From a checkpoint of a small mixture-of-experts model trained on Wikipedia: 2 picks a token.
Below are experts of layer 12 (counted from 0) of a mixture-of-experts language model. Rows are named router (the router's row for the expert), gate (a neuron's input weights, with its number), up (a neuron's input weights, with its number) and show model dimensions 0-159. Each number is 50 + 10 x the weight over its row's rms, rounded and kept within 0 to 99.
After each expert's rows: a language model's description of what the expert responds to. This comes from a sample of Wikipedia text that the model never trained on.

# expert 21
router:39 52 47 39 42 41 46 51 63 62 50 58 49 56 43 49 49 37 50 59 55 46 67 61 55 45 50 55 34 34 52 49 39 50 52 17 47 65 37 32 33 57 37 45 54 46 55 59 47 50 48 48 60 62 59 54 26 36 61 36 56 63 57 52 39 50 41 57 51 69 50 72 59 57 42 51 49 53 41 49 53 65 45 53 54 53 55 95 53 54 52 45 53 49 60 50 44 51 34 50 42 58 40 38 46 49 58 48 41 41 68 43 43 40 36 60 51 57 47 33 46 63 49 60 56 52 35 54 53 47 62 47 56 67 51 55 60 38 54 43 63 42 37 53 68 46 51 51 56 59 44 71 44 41 29 36 50 46 58 57
gate0:41 51 36 56 48 39 42 44 52 38 39 63 34 58 61 39 45 46 43 21 74 44 55 49 46 44 60 48 54 49 63 41 46 66 61 46 42 52 21 33 53 48 67 39 57 59 63 53 40 55 62 54 49 47 55 55 46 53 57 45 46 37 43 54 71 59 48 53 46 50 40 70 54 51 59 35 49 62 46 70 53 57 38 57 54 37 61 67 55 63 52 43 29 53 54 59 34 44 44 49 38 51 65 50 34 50 49 42 50 38 61 56 34 41 39 42 44 65 54 44 45 48 56 54 40 49 57 51 51 49 40 54 50 50 60 43 57 56 45 51 49 60 39 69 63 51 59 62 64 33 37 72 43 30 42 40 54 34 55 44
up0:45 46 54 49 54 43 32 40 69 51 47 66 47 53 58 31 59 58 40 41 65 38 58 35 47 44 63 30 49 42 54 24 58 62 53 28 62 51 31 54 56 51 60 42 54 53 54 51 37 53 47 56 39 51 38 30 65 48 59 57 54 50 53 45 70 43 50 45 57 36 38 57 39 50 66 39 53 46 51 60 59 46 32 36 48 57 58 46 49 44 61 59 34 60 49 45 45 42 49 53 48 39 47 64 35 60 53 39 61 58 59 54 57 51 74 50 66 57 42 55 41 69 65 54 45 55 36 45 46 51 44 36 63 53 44 55 51 54 47 61 45 50 41 52 65 70 55 67 62 42 42 45 47 36 40 42 54 37 76 55
It responds to: Latinate word stems. Word-initial stems of common Latinate words such as acc, int, dec, mod, sec, e.g. access, accelerated, affairs, retraction.

# expert 16
router:60 55 39 48 59 72 55 56 54 45 47 55 46 54 43 58 59 47 36 65 56 61 58 53 62 51 64 49 49 43 36 53 31 68 63 52 52 60 44 34 36 58 52 36 36 53 60 59 47 51 43 58 63 45 50 39 29 29 53 45 41 61 35 53 49 49 40 46 37 62 51 62 52 55 52 51 53 53 29 38 45 53 54 52 46 46 57 84 53 51 66 54 43 34 63 54 32 38 30 58 52 58 59 60 41 56 65 55 40 35 69 37 41 38 50 46 45 55 47 45 51 53 51 58 41 36 37 47 45 46 53 40 53 66 71 48 54 38 39 40 40 46 41 60 46 55 58 52 42 54 43 63 42 47 38 31 50 68 62 60
gate1:51 50 53 53 29 60 66 67 57 38 50 54 62 55 49 47 64 38 34 38 51 35 61 47 44 52 57 59 61 56 52 48 72 55 47 46 75 55 58 54 37 57 55 30 38 61 37 36 56 56 54 54 61 39 47 54 39 53 57 25 37 52 39 42 65 43 39 51 54 44 48 32 53 45 53 35 54 46 46 46 48 59 37 38 36 46 66 45 30 76 54 41 63 58 65 78 53 49 48 47 49 66 51 44 52 52 45 47 47 46 41 33 62 46 54 61 44 55 71 44 54 48 59 60 52 53 53 48 36 41 39 57 54 66 52 39 52 46 47 58 36 44 62 50 52 47 70 60 41 51 34 52 60 39 47 50 57 62 44 42
up1:42 51 44 42 55 37 42 51 56 59 42 47 37 43 47 45 72 46 64 48 61 39 56 52 52 35 42 60 49 52 49 65 26 42 65 48 48 54 60 55 66 40 44 53 68 48 33 72 60 47 43 53 48 45 40 51 53 47 53 63 51 34 72 39 53 49 56 52 53 49 52 62 59 48 39 50 45 50 39 48 67 40 44 41 71 53 37 50 60 50 50 70 47 69 41 40 48 49 28 61 43 28 40 44 25 60 56 62 49 56 61 68 48 59 44 50 47 45 52 36 59 58 46 45 53 71 50 46 51 52 45 34 53 33 49 60 56 58 55 38 69 46 59 48 67 37 27 35 63 46 43 51 37 38 47 56 47 52 49 57
It responds to: Lowercase opening consonants. Single or double opening letters of a word, especially h, H, ch, th, wh, un, as in h-owever, h-orse, Wh-istler, disc-s.

# expert 60
router:45 72 29 57 48 46 50 56 42 32 40 45 47 64 38 30 53 39 45 54 59 47 48 56 61 61 45 43 56 37 56 58 54 48 63 46 31 55 52 33 37 51 45 37 47 36 56 64 45 51 51 54 39 42 56 58 19 34 55 31 43 50 39 51 49 57 48 54 41 59 55 58 43 33 43 43 63 52 48 54 49 64 57 53 61 46 41 71 53 51 55 52 42 43 53 50 47 63 29 50 52 62 45 38 51 61 55 68 41 45 63 25 43 52 49 55 42 58 53 49 50 57 57 69 46 51 57 52 43 49 64 52 46 63 55 54 66 39 73 33 48 30 33 64 48 52 58 58 47 57 47 49 51 32 43 31 55 50 66 55
gate0:50 28 48 59 52 64 44 50 41 52 58 34 32 53 44 45 45 57 44 48 26 51 55 47 56 68 58 52 25 48 66 59 75 60 59 53 55 40 29 37 45 45 67 48 60 56 31 48 43 35 46 50 45 63 47 70 53 53 57 51 38 56 53 61 55 52 56 39 20 74 48 52 36 46 39 46 50 53 55 55 66 39 49 44 48 40 42 50 39 48 46 43 50 58 51 66 58 55 49 48 49 40 68 50 51 46 48 68 32 38 42 49 43 52 51 62 59 53 55 45 51 51 54 64 36 31 56 57 41 57 42 70 40 58 67 51 53 50 54 44 54 53 49 62 58 48 40 47 57 51 63 38 63 38 54 63 48 65 52 67
up0:56 58 57 53 50 55 56 74 36 47 75 29 51 37 49 40 58 54 57 58 43 44 67 50 40 57 47 44 48 43 46 41 45 36 56 54 46 42 52 41 49 46 48 21 68 73 31 58 50 45 38 33 54 47 50 60 58 44 71 36 46 61 64 65 40 42 63 45 43 61 57 52 41 35 41 43 51 45 57 67 46 41 56 39 37 43 45 49 32 40 32 55 57 62 54 57 52 56 31 51 62 45 59 42 48 41 49 61 43 39 41 44 48 49 56 45 44 52 51 61 65 61 55 53 31 29 54 59 41 60 50 62 42 63 61 51 47 37 57 47 52 55 61 39 54 49 28 47 57 54 52 57 54 30 53 45 60 65 60 53
It responds to: Table cell separators. The pipe separating cells in wiki tables of sports results, election figures and records, with some semicolons and == heading marks.

# expert 19
router:52 62 50 53 53 60 54 60 50 49 40 66 53 41 41 42 53 34 38 69 60 50 54 48 56 36 36 32 58 45 47 63 41 47 61 43 58 70 52 41 46 56 33 51 35 42 52 62 40 42 61 52 53 40 47 54 35 44 48 30 57 61 38 40 46 51 38 42 44 72 62 65 58 58 47 55 49 37 58 59 45 63 54 51 48 50 40 80 54 41 45 47 43 39 52 54 42 49 27 47 47 65 62 54 46 44 55 69 36 41 72 29 49 45 40 47 53 43 54 49 51 60 43 61 46 55 61 53 41 58 64 52 51 52 70 50 68 35 40 40 43 45 51 53 54 26 63 57 41 59 47 62 47 43 43 30 40 57 64 45
gate0:53 53 31 63 54 56 44 49 47 29 42 59 51 60 45 39 45 58 48 37 48 40 55 62 52 44 45 51 59 44 56 58 53 52 41 35 45 49 62 59 38 66 39 44 36 39 58 51 44 51 57 69 31 53 29 52 47 67 29 49 55 61 43 47 45 41 44 52 58 45 29 43 58 52 53 29 53 32 55 56 50 38 44 47 49 48 43 52 23 50 66 53 44 48 55 51 69 46 38 58 76 51 55 46 58 49 52 55 41 48 38 56 66 60 39 66 38 62 49 65 53 51 45 65 62 54 67 61 62 72 64 55 69 56 53 50 64 50 37 46 57 41 41 46 50 45 58 49 53 52 42 39 32 26 61 54 61 46 51 48
up0:34 51 50 49 38 64 47 40 46 69 61 28 63 51 56 64 47 51 60 56 39 54 44 46 49 55 62 50 42 51 44 45 61 54 48 62 61 42 50 43 69 35 45 52 49 30 55 53 64 58 36 50 60 35 50 44 49 44 71 42 39 51 44 64 57 59 62 63 42 44 60 46 54 36 51 59 64 66 55 47 44 63 54 57 49 51 56 55 68 47 27 45 49 46 59 65 47 48 51 69 27 30 36 43 44 40 52 38 60 34 51 53 56 42 39 34 59 41 57 30 56 44 49 40 33 34 48 58 63 39 61 53 42 53 39 42 29 52 55 71 45 44 51 48 28 53 61 56 60 46 63 48 55 62 46 49 57 57 37 47
It responds to: Section breaks and modals. Paragraph breaks and == heading markers starting new sections or table ends, plus modal verbs would, can, could, may, will.

# expert 27
router:50 60 43 52 51 55 52 67 54 38 41 42 46 38 44 41 46 46 51 55 59 45 49 48 52 50 56 52 57 48 56 43 38 56 41 42 45 59 35 42 36 55 35 59 37 40 59 53 56 49 51 63 54 42 60 53 24 34 42 53 51 61 62 39 60 59 39 59 41 70 73 58 50 52 49 42 54 43 53 52 47 53 66 46 66 49 54 98 39 60 30 44 40 46 58 48 39 54 28 56 47 59 45 42 51 50 61 54 58 44 52 29 63 46 31 40 52 49 48 56 56 64 36 52 49 58 53 48 44 44 52 30 59 44 66 42 78 51 42 51 60 35 45 51 58 39 65 50 48 36 53 51 52 32 57 50 44 52 64 54
gate0:58 56 49 54 41 61 59 43 57 39 47 32 56 51 57 41 55 56 45 41 52 37 53 36 42 53 47 55 47 53 52 50 64 60 39 35 44 46 40 41 55 48 47 64 45 44 50 53 46 57 51 61 55 52 62 42 16 33 43 57 62 60 52 37 76 38 55 52 34 61 56 49 56 63 46 43 46 38 38 35 50 47 57 42 52 55 54 58 64 63 42 38 32 51 43 53 55 60 46 40 43 60 54 53 60 62 78 42 58 24 53 46 61 54 45 41 51 42 61 62 54 65 47 47 41 69 45 49 37 57 37 38 60 50 50 47 52 58 66 37 58 37 36 45 48 38 55 38 38 45 58 59 50 36 37 56 62 61 78 64
up0:52 42 48 48 51 51 45 46 42 50 54 51 48 47 50 54 56 67 42 64 53 53 44 56 51 62 46 56 45 62 40 56 58 38 62 65 48 31 53 47 32 47 33 45 46 50 56 66 51 34 57 32 44 57 64 66 48 37 59 67 40 47 50 49 45 46 31 48 41 56 37 47 54 57 38 49 39 70 54 51 45 33 27 45 50 46 48 54 51 40 48 56 50 54 43 44 55 49 43 44 46 50 42 42 42 51 33 41 71 72 50 40 41 61 62 56 41 32 20 54 47 52 49 64 58 39 55 59 63 65 62 51 51 48 55 48 47 49 38 41 31 49 75 49 57 64 46 64 73 45 68 22 38 49 57 43 56 51 42 61
It responds to: Me and v-word starts. Word starts me/Me, v, prov, describ, announ and pieces like ov, re in Slavic or other names, e.g. meets, meaning, victims.

# expert 49
router:38 69 49 56 51 53 56 60 47 48 43 58 45 55 35 33 46 43 36 63 52 43 61 52 72 59 46 57 56 51 47 62 28 51 61 50 44 64 43 40 51 65 39 34 43 27 55 56 45 43 53 47 38 36 45 66 29 47 38 57 43 63 56 50 46 56 37 49 41 79 70 49 44 50 42 57 55 66 43 62 49 55 49 63 61 42 46 81 50 48 48 31 39 45 64 58 48 49 33 52 42 63 57 66 52 55 59 49 36 45 73 33 49 43 39 34 43 55 35 42 40 60 49 62 49 40 39 50 56 47 49 54 54 51 59 60 51 53 54 54 51 42 41 57 52 37 45 49 48 57 53 70 60 33 45 42 50 53 48 44
gate4:48 43 55 51 54 54 52 67 56 49 77 40 53 44 37 26 53 40 49 52 44 47 47 50 52 65 39 56 64 46 40 65 46 53 51 52 47 35 49 51 55 59 32 52 67 47 29 51 45 37 48 52 46 56 53 66 49 42 58 64 63 36 57 59 42 73 41 34 57 36 53 44 41 46 54 47 49 54 33 66 56 42 48 61 58 47 37 52 54 52 48 41 54 51 67 59 39 41 53 34 59 55 56 56 66 62 58 55 38 48 58 48 47 58 46 43 47 59 49 42 43 54 57 66 49 42 53 34 27 26 23 47 47 54 59 69 66 47 50 66 58 45 57 52 57 62 57 50 54 44 43 42 29 32 48 42 51 32 58 63
up4:57 62 51 51 57 47 45 49 50 60 48 37 52 47 78 40 56 62 43 45 48 39 42 67 53 46 45 52 47 54 43 40 61 35 61 25 19 56 46 68 41 42 50 44 39 57 49 55 43 42 33 64 61 62 40 35 61 56 36 44 55 43 61 49 53 36 42 52 54 46 35 55 47 37 44 46 47 66 57 64 36 73 67 64 42 46 41 47 43 34 57 49 35 51 40 42 60 33 40 33 34 54 47 50 44 46 58 57 46 58 48 49 53 34 63 48 40 44 29 62 65 51 61 53 42 69 60 39 51 48 52 49 55 38 64 60 64 56 51 46 63 49 39 54 44 50 55 38 47 43 48 73 55 47 48 50 44 59 53 64
It responds to: Adjective suffixes. Adjective-forming word endings such as -ial, -ical, -ational, -ural, -ular, -ive, plus whole adjectives new, public, original.

# expert 13
router:52 49 40 51 51 74 37 59 64 48 45 42 40 45 52 46 39 41 38 54 51 58 45 53 62 49 56 38 66 41 57 51 38 47 67 55 42 81 35 44 50 52 53 40 48 44 43 55 46 43 62 42 51 38 57 60 29 44 42 59 54 59 51 50 49 38 49 40 37 88 53 52 48 55 58 46 47 55 43 56 42 56 55 61 59 59 45 86 47 53 50 51 35 43 60 58 27 42 25 33 56 57 48 46 55 63 54 62 33 37 47 49 42 46 45 50 50 55 57 48 36 64 45 64 46 55 58 50 50 51 66 29 54 47 38 55 67 40 41 51 48 36 48 59 55 42 59 44 42 62 54 64 44 47 44 40 60 60 49 49
gate0:52 44 56 54 54 68 54 59 42 36 50 44 61 44 48 36 47 47 41 48 42 50 69 70 57 70 53 38 52 41 56 60 57 34 32 48 41 43 47 44 41 51 48 35 34 44 60 29 58 59 41 35 32 38 18 64 52 64 56 42 60 44 43 58 56 62 49 48 59 71 56 43 47 53 59 37 55 43 63 65 54 37 50 57 64 46 46 48 62 53 46 45 41 44 55 50 47 35 41 58 48 39 48 68 62 43 31 46 53 41 52 58 54 57 53 59 32 45 54 53 40 59 52 54 52 59 43 36 40 43 39 41 42 66 38 60 69 68 36 54 50 61 37 59 65 49 45 55 58 59 52 63 42 49 60 41 64 61 45 57
up0:76 55 53 47 45 40 49 52 38 57 44 41 54 48 44 55 59 50 66 52 39 36 57 51 29 67 70 50 32 54 36 56 44 67 39 35 50 25 40 61 54 48 67 64 57 46 52 54 57 40 58 51 52 32 48 46 49 43 45 55 39 57 51 65 47 53 60 59 49 44 53 52 68 45 63 50 39 27 33 55 49 65 39 45 53 50 57 54 62 46 59 38 53 29 65 49 43 50 59 55 35 52 58 65 46 58 40 69 53 49 59 42 49 51 56 48 60 43 57 50 55 35 41 52 44 56 34 59 60 53 25 49 66 62 64 36 43 57 56 47 43 58 52 41 52 61 54 40 62 61 55 50 53 65 33 53 44 29 47 41
It responds to: Mid-word consonant fragments. Short interior word pieces after an initial consonant fragment, such as f-ound, Ident-if-ier, d-augh-ter, Constit-ut-ional, Cent-er.

# expert 35
router:51 71 53 48 50 62 40 67 50 54 43 49 51 49 46 42 67 47 43 48 53 58 53 52 70 53 55 43 55 25 45 46 34 54 50 53 43 58 37 35 38 58 46 40 50 37 56 58 43 46 56 54 46 55 56 63 19 41 38 47 37 63 55 41 52 52 42 47 45 63 53 63 58 44 57 56 56 56 43 47 55 66 56 59 55 44 53 74 58 48 52 37 41 40 62 38 42 58 49 49 61 65 63 51 53 55 53 50 48 37 67 26 53 38 33 46 55 64 56 34 59 52 54 52 42 49 55 64 38 33 61 56 43 51 45 49 73 43 43 35 58 25 43 53 59 30 56 56 45 49 39 65 32 41 34 39 43 35 57 54
gate0:45 63 36 46 53 44 29 37 39 47 32 58 58 64 41 55 60 51 60 44 61 58 52 60 52 41 41 49 49 51 60 67 33 49 53 49 52 55 65 33 44 28 39 50 57 47 60 44 38 57 49 64 45 55 48 36 43 60 37 59 47 42 47 36 43 50 33 38 43 55 56 50 74 59 49 61 51 40 39 50 68 62 53 40 55 49 43 48 47 56 59 49 36 45 35 45 60 54 52 63 42 58 53 67 39 54 54 49 61 52 56 42 49 52 43 67 33 47 64 52 77 38 38 36 57 68 57 51 47 56 36 48 54 43 39 55 70 53 46 58 47 38 48 70 56 65 49 48 67 51 63 53 45 58 62 65 55 48 35 29
up0:49 37 38 49 59 43 48 57 54 47 50 72 39 50 48 67 47 45 65 45 56 45 58 73 50 65 57 48 25 67 60 54 31 62 65 54 51 36 62 55 64 46 24 45 57 61 53 52 59 49 40 54 45 60 40 45 49 34 53 50 65 37 60 46 60 49 41 45 49 44 38 52 50 79 35 38 47 38 52 64 50 50 41 36 55 47 54 52 55 40 70 56 42 28 43 48 43 52 40 52 37 61 51 61 53 36 56 60 56 49 60 45 50 49 52 45 27 41 65 56 55 37 51 53 38 51 49 40 44 34 55 37 45 59 59 59 45 48 56 66 50 41 33 43 58 53 61 54 43 44 47 75 43 49 42 49 66 58 49 41
It responds to: Determiners before nouns. The word the, plus The, a, its, their, his, after prepositions or at sentence start: in the, before the, the first.

# expert 12
router:43 59 33 59 53 42 52 68 57 51 52 52 53 62 42 44 49 43 36 44 41 45 57 64 63 58 40 46 55 45 57 49 25 53 65 56 48 72 53 42 47 58 44 39 46 45 48 56 49 41 53 57 44 48 59 39 41 37 42 45 45 68 63 56 54 44 51 51 48 85 59 60 56 42 51 50 46 51 29 57 48 61 52 41 56 53 48 80 52 56 48 48 37 59 50 49 41 66 35 62 56 53 44 39 50 44 54 52 42 39 51 50 52 49 42 47 45 49 54 40 68 47 49 37 48 48 48 66 47 57 62 65 36 47 61 45 58 48 44 42 27 32 44 61 58 22 62 57 41 57 40 69 32 34 59 26 46 56 55 52
gate0:24 45 52 51 54 57 47 51 63 29 50 43 58 60 28 35 60 56 56 47 53 55 52 45 44 61 55 47 49 45 59 55 43 49 44 51 33 56 48 45 57 54 53 52 55 49 56 59 63 33 53 44 56 61 42 62 53 39 53 72 66 58 70 50 48 54 63 45 47 52 63 58 51 54 41 53 44 51 52 55 59 57 37 42 51 41 40 56 44 38 53 62 55 49 72 52 68 50 48 35 70 65 52 49 43 55 37 31 41 62 51 64 57 41 52 48 46 36 52 47 48 51 58 46 48 56 37 51 26 36 46 52 47 49 63 52 49 38 54 57 66 54 53 33 66 23 58 65 40 42 67 43 34 26 55 28 59 49 69 48
up0:32 47 55 60 47 46 42 42 51 43 41 40 39 59 54 34 67 50 61 64 47 48 62 42 53 32 54 69 50 51 49 59 48 50 49 43 42 52 38 38 52 49 41 40 43 56 58 53 66 58 49 65 38 32 42 57 43 43 34 62 47 21 47 46 50 36 44 42 51 44 40 38 51 58 36 64 54 35 39 42 44 53 38 43 48 37 56 48 45 51 56 43 41 63 70 47 64 42 48 70 59 62 47 76 49 69 33 69 70 37 68 58 31 47 54 56 46 57 53 50 57 56 53 37 40 53 43 63 48 47 49 63 60 51 61 51 41 57 39 67 58 43 63 41 51 52 48 60 49 72 41 56 49 59 35 45 66 56 53 52
It responds to: Agent noun endings. Suffix pieces forming person or role nouns, such as er, or, ctor, ator, ist, in player, commissioner, director, finalist; also under, per, member.

# expert 9
router:48 70 34 52 42 64 51 55 71 43 49 46 39 52 43 46 54 40 48 56 52 60 55 54 55 63 49 55 38 43 40 60 45 59 63 47 43 58 42 45 45 41 45 38 38 55 55 58 44 53 51 51 47 53 63 55 17 46 27 43 43 72 54 42 64 50 50 56 30 67 63 62 43 51 50 65 54 45 43 54 47 56 60 51 55 53 53 90 57 67 49 40 30 63 60 54 46 55 23 49 46 52 39 59 56 48 63 52 42 38 60 39 54 45 47 37 57 49 66 38 45 47 52 54 53 37 56 53 44 54 39 41 51 57 55 60 43 49 57 52 45 43 42 46 40 30 63 43 34 68 37 48 39 33 52 55 55 54 61 44
gate1:52 51 52 55 54 52 60 62 39 67 43 39 57 46 69 48 45 35 53 81 59 51 49 49 52 48 78 48 47 30 62 62 36 57 46 55 44 39 44 46 52 55 53 40 44 45 62 59 46 59 38 49 66 58 49 55 31 49 40 38 54 58 36 35 55 63 65 44 52 58 59 54 47 47 55 49 77 37 45 42 63 58 37 41 52 60 35 43 37 49 47 49 36 56 45 41 51 76 37 51 57 59 38 63 57 50 46 43 44 50 61 46 46 59 46 41 56 31 64 42 49 53 56 53 52 28 48 51 51 62 52 41 45 61 56 39 41 48 38 55 47 57 34 68 44 65 39 43 41 35 59 62 51 54 51 47 34 44 71 50
up1:58 40 50 45 50 67 51 48 44 27 51 63 57 51 61 43 54 50 51 22 32 39 52 52 52 65 36 34 53 82 52 44 50 46 39 49 42 48 50 53 46 42 51 59 55 42 53 29 57 45 60 48 49 39 44 36 70 42 59 70 47 49 63 59 53 62 36 50 57 45 41 51 40 35 43 61 55 68 56 66 51 56 46 42 61 44 51 43 42 39 44 37 62 51 58 56 48 61 60 51 55 41 66 48 30 50 49 44 57 62 55 42 25 44 68 67 40 64 41 59 57 57 35 55 37 46 39 34 57 44 48 38 46 39 40 51 54 59 52 54 49 57 44 42 65 46 53 54 65 53 48 45 51 75 56 46 62 60 38 46
It responds to: Name-internal re/ber pieces. Middle pieces such as re, ber, eal, if, che inside personal and place names, e.g. Em-re, Rober-t, New Z-eal-and, Cal-if-ornia.

# expert 30
router:46 60 49 65 56 54 38 52 37 52 46 44 51 44 42 40 54 41 32 39 58 65 53 47 63 40 64 55 50 39 50 70 42 48 60 37 50 67 48 47 45 43 50 51 42 47 60 62 56 44 58 59 50 40 54 54 26 43 48 64 57 61 40 48 46 52 40 53 57 65 49 60 64 48 31 41 56 50 48 60 44 47 36 69 73 37 48 91 71 65 47 47 48 46 47 52 59 50 35 54 53 67 35 46 45 58 44 51 36 32 64 34 39 49 46 52 41 54 50 60 62 55 49 56 48 39 39 59 41 20 57 40 46 55 72 52 53 42 60 39 60 45 39 43 48 42 51 54 53 53 35 53 50 41 47 38 45 50 55 53
gate0:54 46 33 31 45 58 49 46 47 42 35 42 56 44 60 57 56 52 47 56 31 54 49 50 43 52 56 39 39 53 47 62 61 41 63 54 50 45 50 55 51 59 45 64 68 62 42 61 72 53 57 60 48 40 68 48 39 50 33 46 63 64 61 52 63 58 51 39 60 64 54 35 57 56 66 66 46 58 27 37 38 48 42 42 45 55 31 69 41 53 49 35 44 29 49 65 60 57 57 33 53 69 57 52 50 66 38 45 55 32 38 35 48 34 39 44 37 48 64 51 53 43 60 66 52 46 52 50 34 34 67 38 54 49 46 54 57 44 59 40 45 68 47 55 33 44 51 58 39 51 40 45 53 54 53 49 39 56 62 63
up0:49 54 47 50 36 47 38 51 45 63 38 40 24 55 65 56 62 59 50 68 31 62 66 62 44 58 54 34 39 32 58 41 57 51 43 49 58 58 49 73 63 58 42 42 55 74 32 62 48 50 48 63 60 28 60 43 51 53 52 37 47 54 46 63 60 44 41 44 55 59 51 46 62 52 67 57 52 63 39 45 42 44 43 27 43 33 43 40 56 39 51 40 44 61 52 53 56 53 58 39 40 63 61 48 53 41 52 44 51 31 48 42 54 41 58 21 56 39 46 59 36 54 57 74 54 50 44 53 53 54 56 37 56 57 55 59 38 34 53 29 42 51 49 47 47 49 53 35 56 52 49 59 53 53 53 39 43 39 50 59
It responds to: Romance-like word starts. Word-initial pieces like j, gu, sp, cons, e, iv, often Latin-derived words (guerrilla, enjoys, individual) or accented non-English names.

# expert 46
router:40 51 36 60 56 53 49 63 53 59 32 45 45 52 45 63 44 33 46 59 59 51 54 63 47 57 57 52 59 36 58 58 51 58 61 36 35 66 37 30 45 48 35 34 49 40 44 60 39 43 49 54 48 46 59 53 47 42 39 40 47 61 37 52 53 55 42 54 49 67 61 52 53 62 60 37 56 53 42 61 54 60 63 48 48 40 42 88 40 29 50 54 43 39 55 60 31 53 28 50 59 59 51 42 50 59 40 62 29 49 51 37 36 34 55 56 45 47 44 56 51 44 56 51 51 33 55 49 41 38 64 57 44 62 51 66 72 46 54 40 48 28 57 61 45 64 64 65 38 68 42 52 46 51 51 41 52 49 60 50
gate0:42 42 49 51 59 64 71 36 52 48 40 59 56 61 58 55 45 26 39 48 61 34 53 47 57 54 50 52 52 45 66 55 36 64 46 45 47 57 50 39 40 56 48 42 48 48 50 61 35 57 64 53 43 52 58 45 51 30 45 46 57 53 42 49 42 60 67 52 62 57 66 54 35 50 53 35 68 63 39 60 57 56 50 62 56 50 40 53 36 36 62 43 36 55 69 55 24 44 36 36 68 46 66 43 56 23 49 60 40 55 49 54 33 47 54 59 63 41 42 55 42 55 52 57 35 33 54 51 49 63 50 53 61 56 35 51 58 53 47 30 58 45 63 45 50 58 71 67 41 73 54 52 42 48 43 44 58 57 52 48
up0:46 35 53 64 54 44 58 39 62 65 37 47 74 55 64 49 39 37 49 58 55 33 49 54 53 50 54 36 40 48 52 62 52 50 53 45 34 53 53 36 35 53 55 45 50 48 50 55 53 47 61 46 46 60 70 45 49 39 41 50 46 58 54 57 22 56 52 43 52 46 61 43 44 56 58 30 52 40 53 51 60 30 50 58 50 72 54 43 34 47 71 41 56 42 46 34 30 29 56 43 69 44 61 43 46 42 43 50 38 55 40 55 50 50 56 66 38 60 41 42 45 64 53 41 46 48 67 51 45 51 57 46 68 64 52 42 70 54 42 37 52 40 52 54 48 51 58 77 48 79 63 44 48 47 40 52 61 61 48 40
It responds to: T, St, N word starts. Opening letters t, T, st, St, n, N, Z of common words and names, such as t-ax, t-emporary, T-ales, T-ransportation.

# expert 45
router:44 60 39 51 61 56 64 67 41 50 43 49 46 61 47 32 55 49 50 48 58 49 56 65 56 49 55 56 62 47 53 63 46 58 62 27 54 64 34 42 48 48 49 37 57 35 55 41 46 43 52 60 55 52 62 58 21 37 39 41 51 57 41 47 33 46 55 52 50 71 53 49 66 50 67 52 52 48 52 63 35 59 41 49 71 56 55 75 50 54 45 54 33 43 62 45 25 63 44 51 44 60 57 60 52 45 51 54 43 33 56 36 34 20 42 38 49 53 48 49 46 50 46 64 57 43 52 47 44 57 52 44 50 49 60 67 59 39 45 57 51 42 60 32 59 46 56 61 26 54 26 53 51 45 39 35 50 57 57 48
gate1:59 46 42 46 35 72 54 60 41 52 42 57 44 62 60 53 49 48 32 39 49 58 49 59 28 46 64 58 49 58 69 50 49 55 69 46 39 47 59 58 62 45 39 62 32 44 54 41 47 54 35 69 43 36 44 40 50 57 59 47 50 59 44 53 55 53 47 47 48 56 47 57 63 48 48 52 50 56 42 48 41 64 47 64 59 59 48 48 67 45 47 40 57 37 47 43 38 42 48 82 62 56 42 58 56 19 51 47 64 56 41 46 45 54 40 57 41 48 51 53 45 51 24 61 34 44 42 49 66 55 68 24 69 58 38 49 46 61 48 46 39 56 43 53 56 47 50 47 45 61 56 52 30 57 35 57 54 66 41 39
up1:48 46 52 44 51 58 72 54 52 43 47 40 50 48 43 30 36 41 51 75 46 60 42 46 52 58 70 51 47 44 40 47 56 53 41 43 52 64 52 48 56 39 51 31 43 50 57 49 51 50 47 60 57 59 67 43 49 46 42 41 54 72 64 85 41 51 34 22 45 63 70 49 24 55 51 58 40 57 53 45 46 47 61 50 57 56 55 50 57 68 54 58 55 56 39 48 60 56 53 39 53 62 55 45 58 38 45 52 67 36 40 61 45 51 46 54 56 50 40 62 54 61 36 45 54 41 40 44 43 49 63 41 26 65 46 45 38 43 46 56 55 66 41 51 74 43 38 42 43 64 43 61 58 47 55 52 41 35 52 50
It responds to: Colons and linking prepositions. Colons after infobox field names (Producers:, Monarch:, Genus:) and prepositions like to, by, against, between, on, over.

# expert 31
router:47 64 58 58 47 64 53 57 47 41 37 48 43 53 33 38 55 33 30 49 62 59 49 34 65 51 51 69 38 32 55 62 45 43 68 58 45 59 47 47 46 54 41 31 57 51 60 51 51 37 45 60 62 46 48 42 35 40 54 33 47 37 46 50 50 55 53 45 59 74 59 77 55 63 57 64 67 55 47 58 46 53 48 65 68 53 50 59 49 42 55 35 36 43 51 59 45 60 27 50 59 55 50 46 44 41 50 38 42 41 39 32 48 46 45 42 54 58 48 40 44 51 51 59 50 50 58 58 76 45 63 53 47 62 65 36 69 51 38 35 59 40 37 47 40 42 55 52 44 49 34 51 45 36 41 36 57 60 57 40
gate0:70 45 55 58 39 55 35 35 64 32 29 72 44 63 61 54 63 54 44 44 66 57 63 49 44 38 57 50 30 45 45 54 49 72 49 43 68 43 36 46 53 24 52 50 50 38 45 47 34 49 49 46 70 34 61 45 50 49 43 60 37 48 64 40 47 50 45 64 52 60 60 43 56 43 64 54 56 50 36 30 46 62 68 54 38 36 34 50 44 68 60 52 35 42 47 59 48 69 50 50 71 59 43 49 56 51 57 43 52 47 47 55 47 52 61 55 28 58 50 36 46 52 53 42 46 62 49 33 51 44 56 54 65 56 47 43 44 51 40 32 51 40 50 52 45 47 57 45 53 47 38 53 59 54 48 55 63 68 56 67
up0:27 45 50 41 62 41 47 71 25 63 52 25 52 58 47 54 48 50 62 64 47 51 45 54 64 51 51 59 57 58 62 46 47 41 47 46 34 62 62 54 53 70 57 54 45 58 66 43 63 52 66 42 31 71 37 52 48 53 51 41 59 47 42 61 45 47 37 35 41 32 44 46 41 61 41 55 45 50 58 66 49 52 31 50 67 62 69 46 67 46 28 52 64 56 57 38 47 37 54 46 43 43 44 59 37 54 31 52 55 55 46 44 41 55 56 41 61 52 54 51 57 41 53 62 41 40 44 64 51 45 44 42 25 48 51 55 45 47 65 60 58 61 43 42 54 50 58 63 42 59 57 46 55 49 58 46 50 49 31 30
It responds to: Commas. Commas after place names, clauses, dates and numbers, such as Ankara, January 1, 1970, or 12,277 in tables.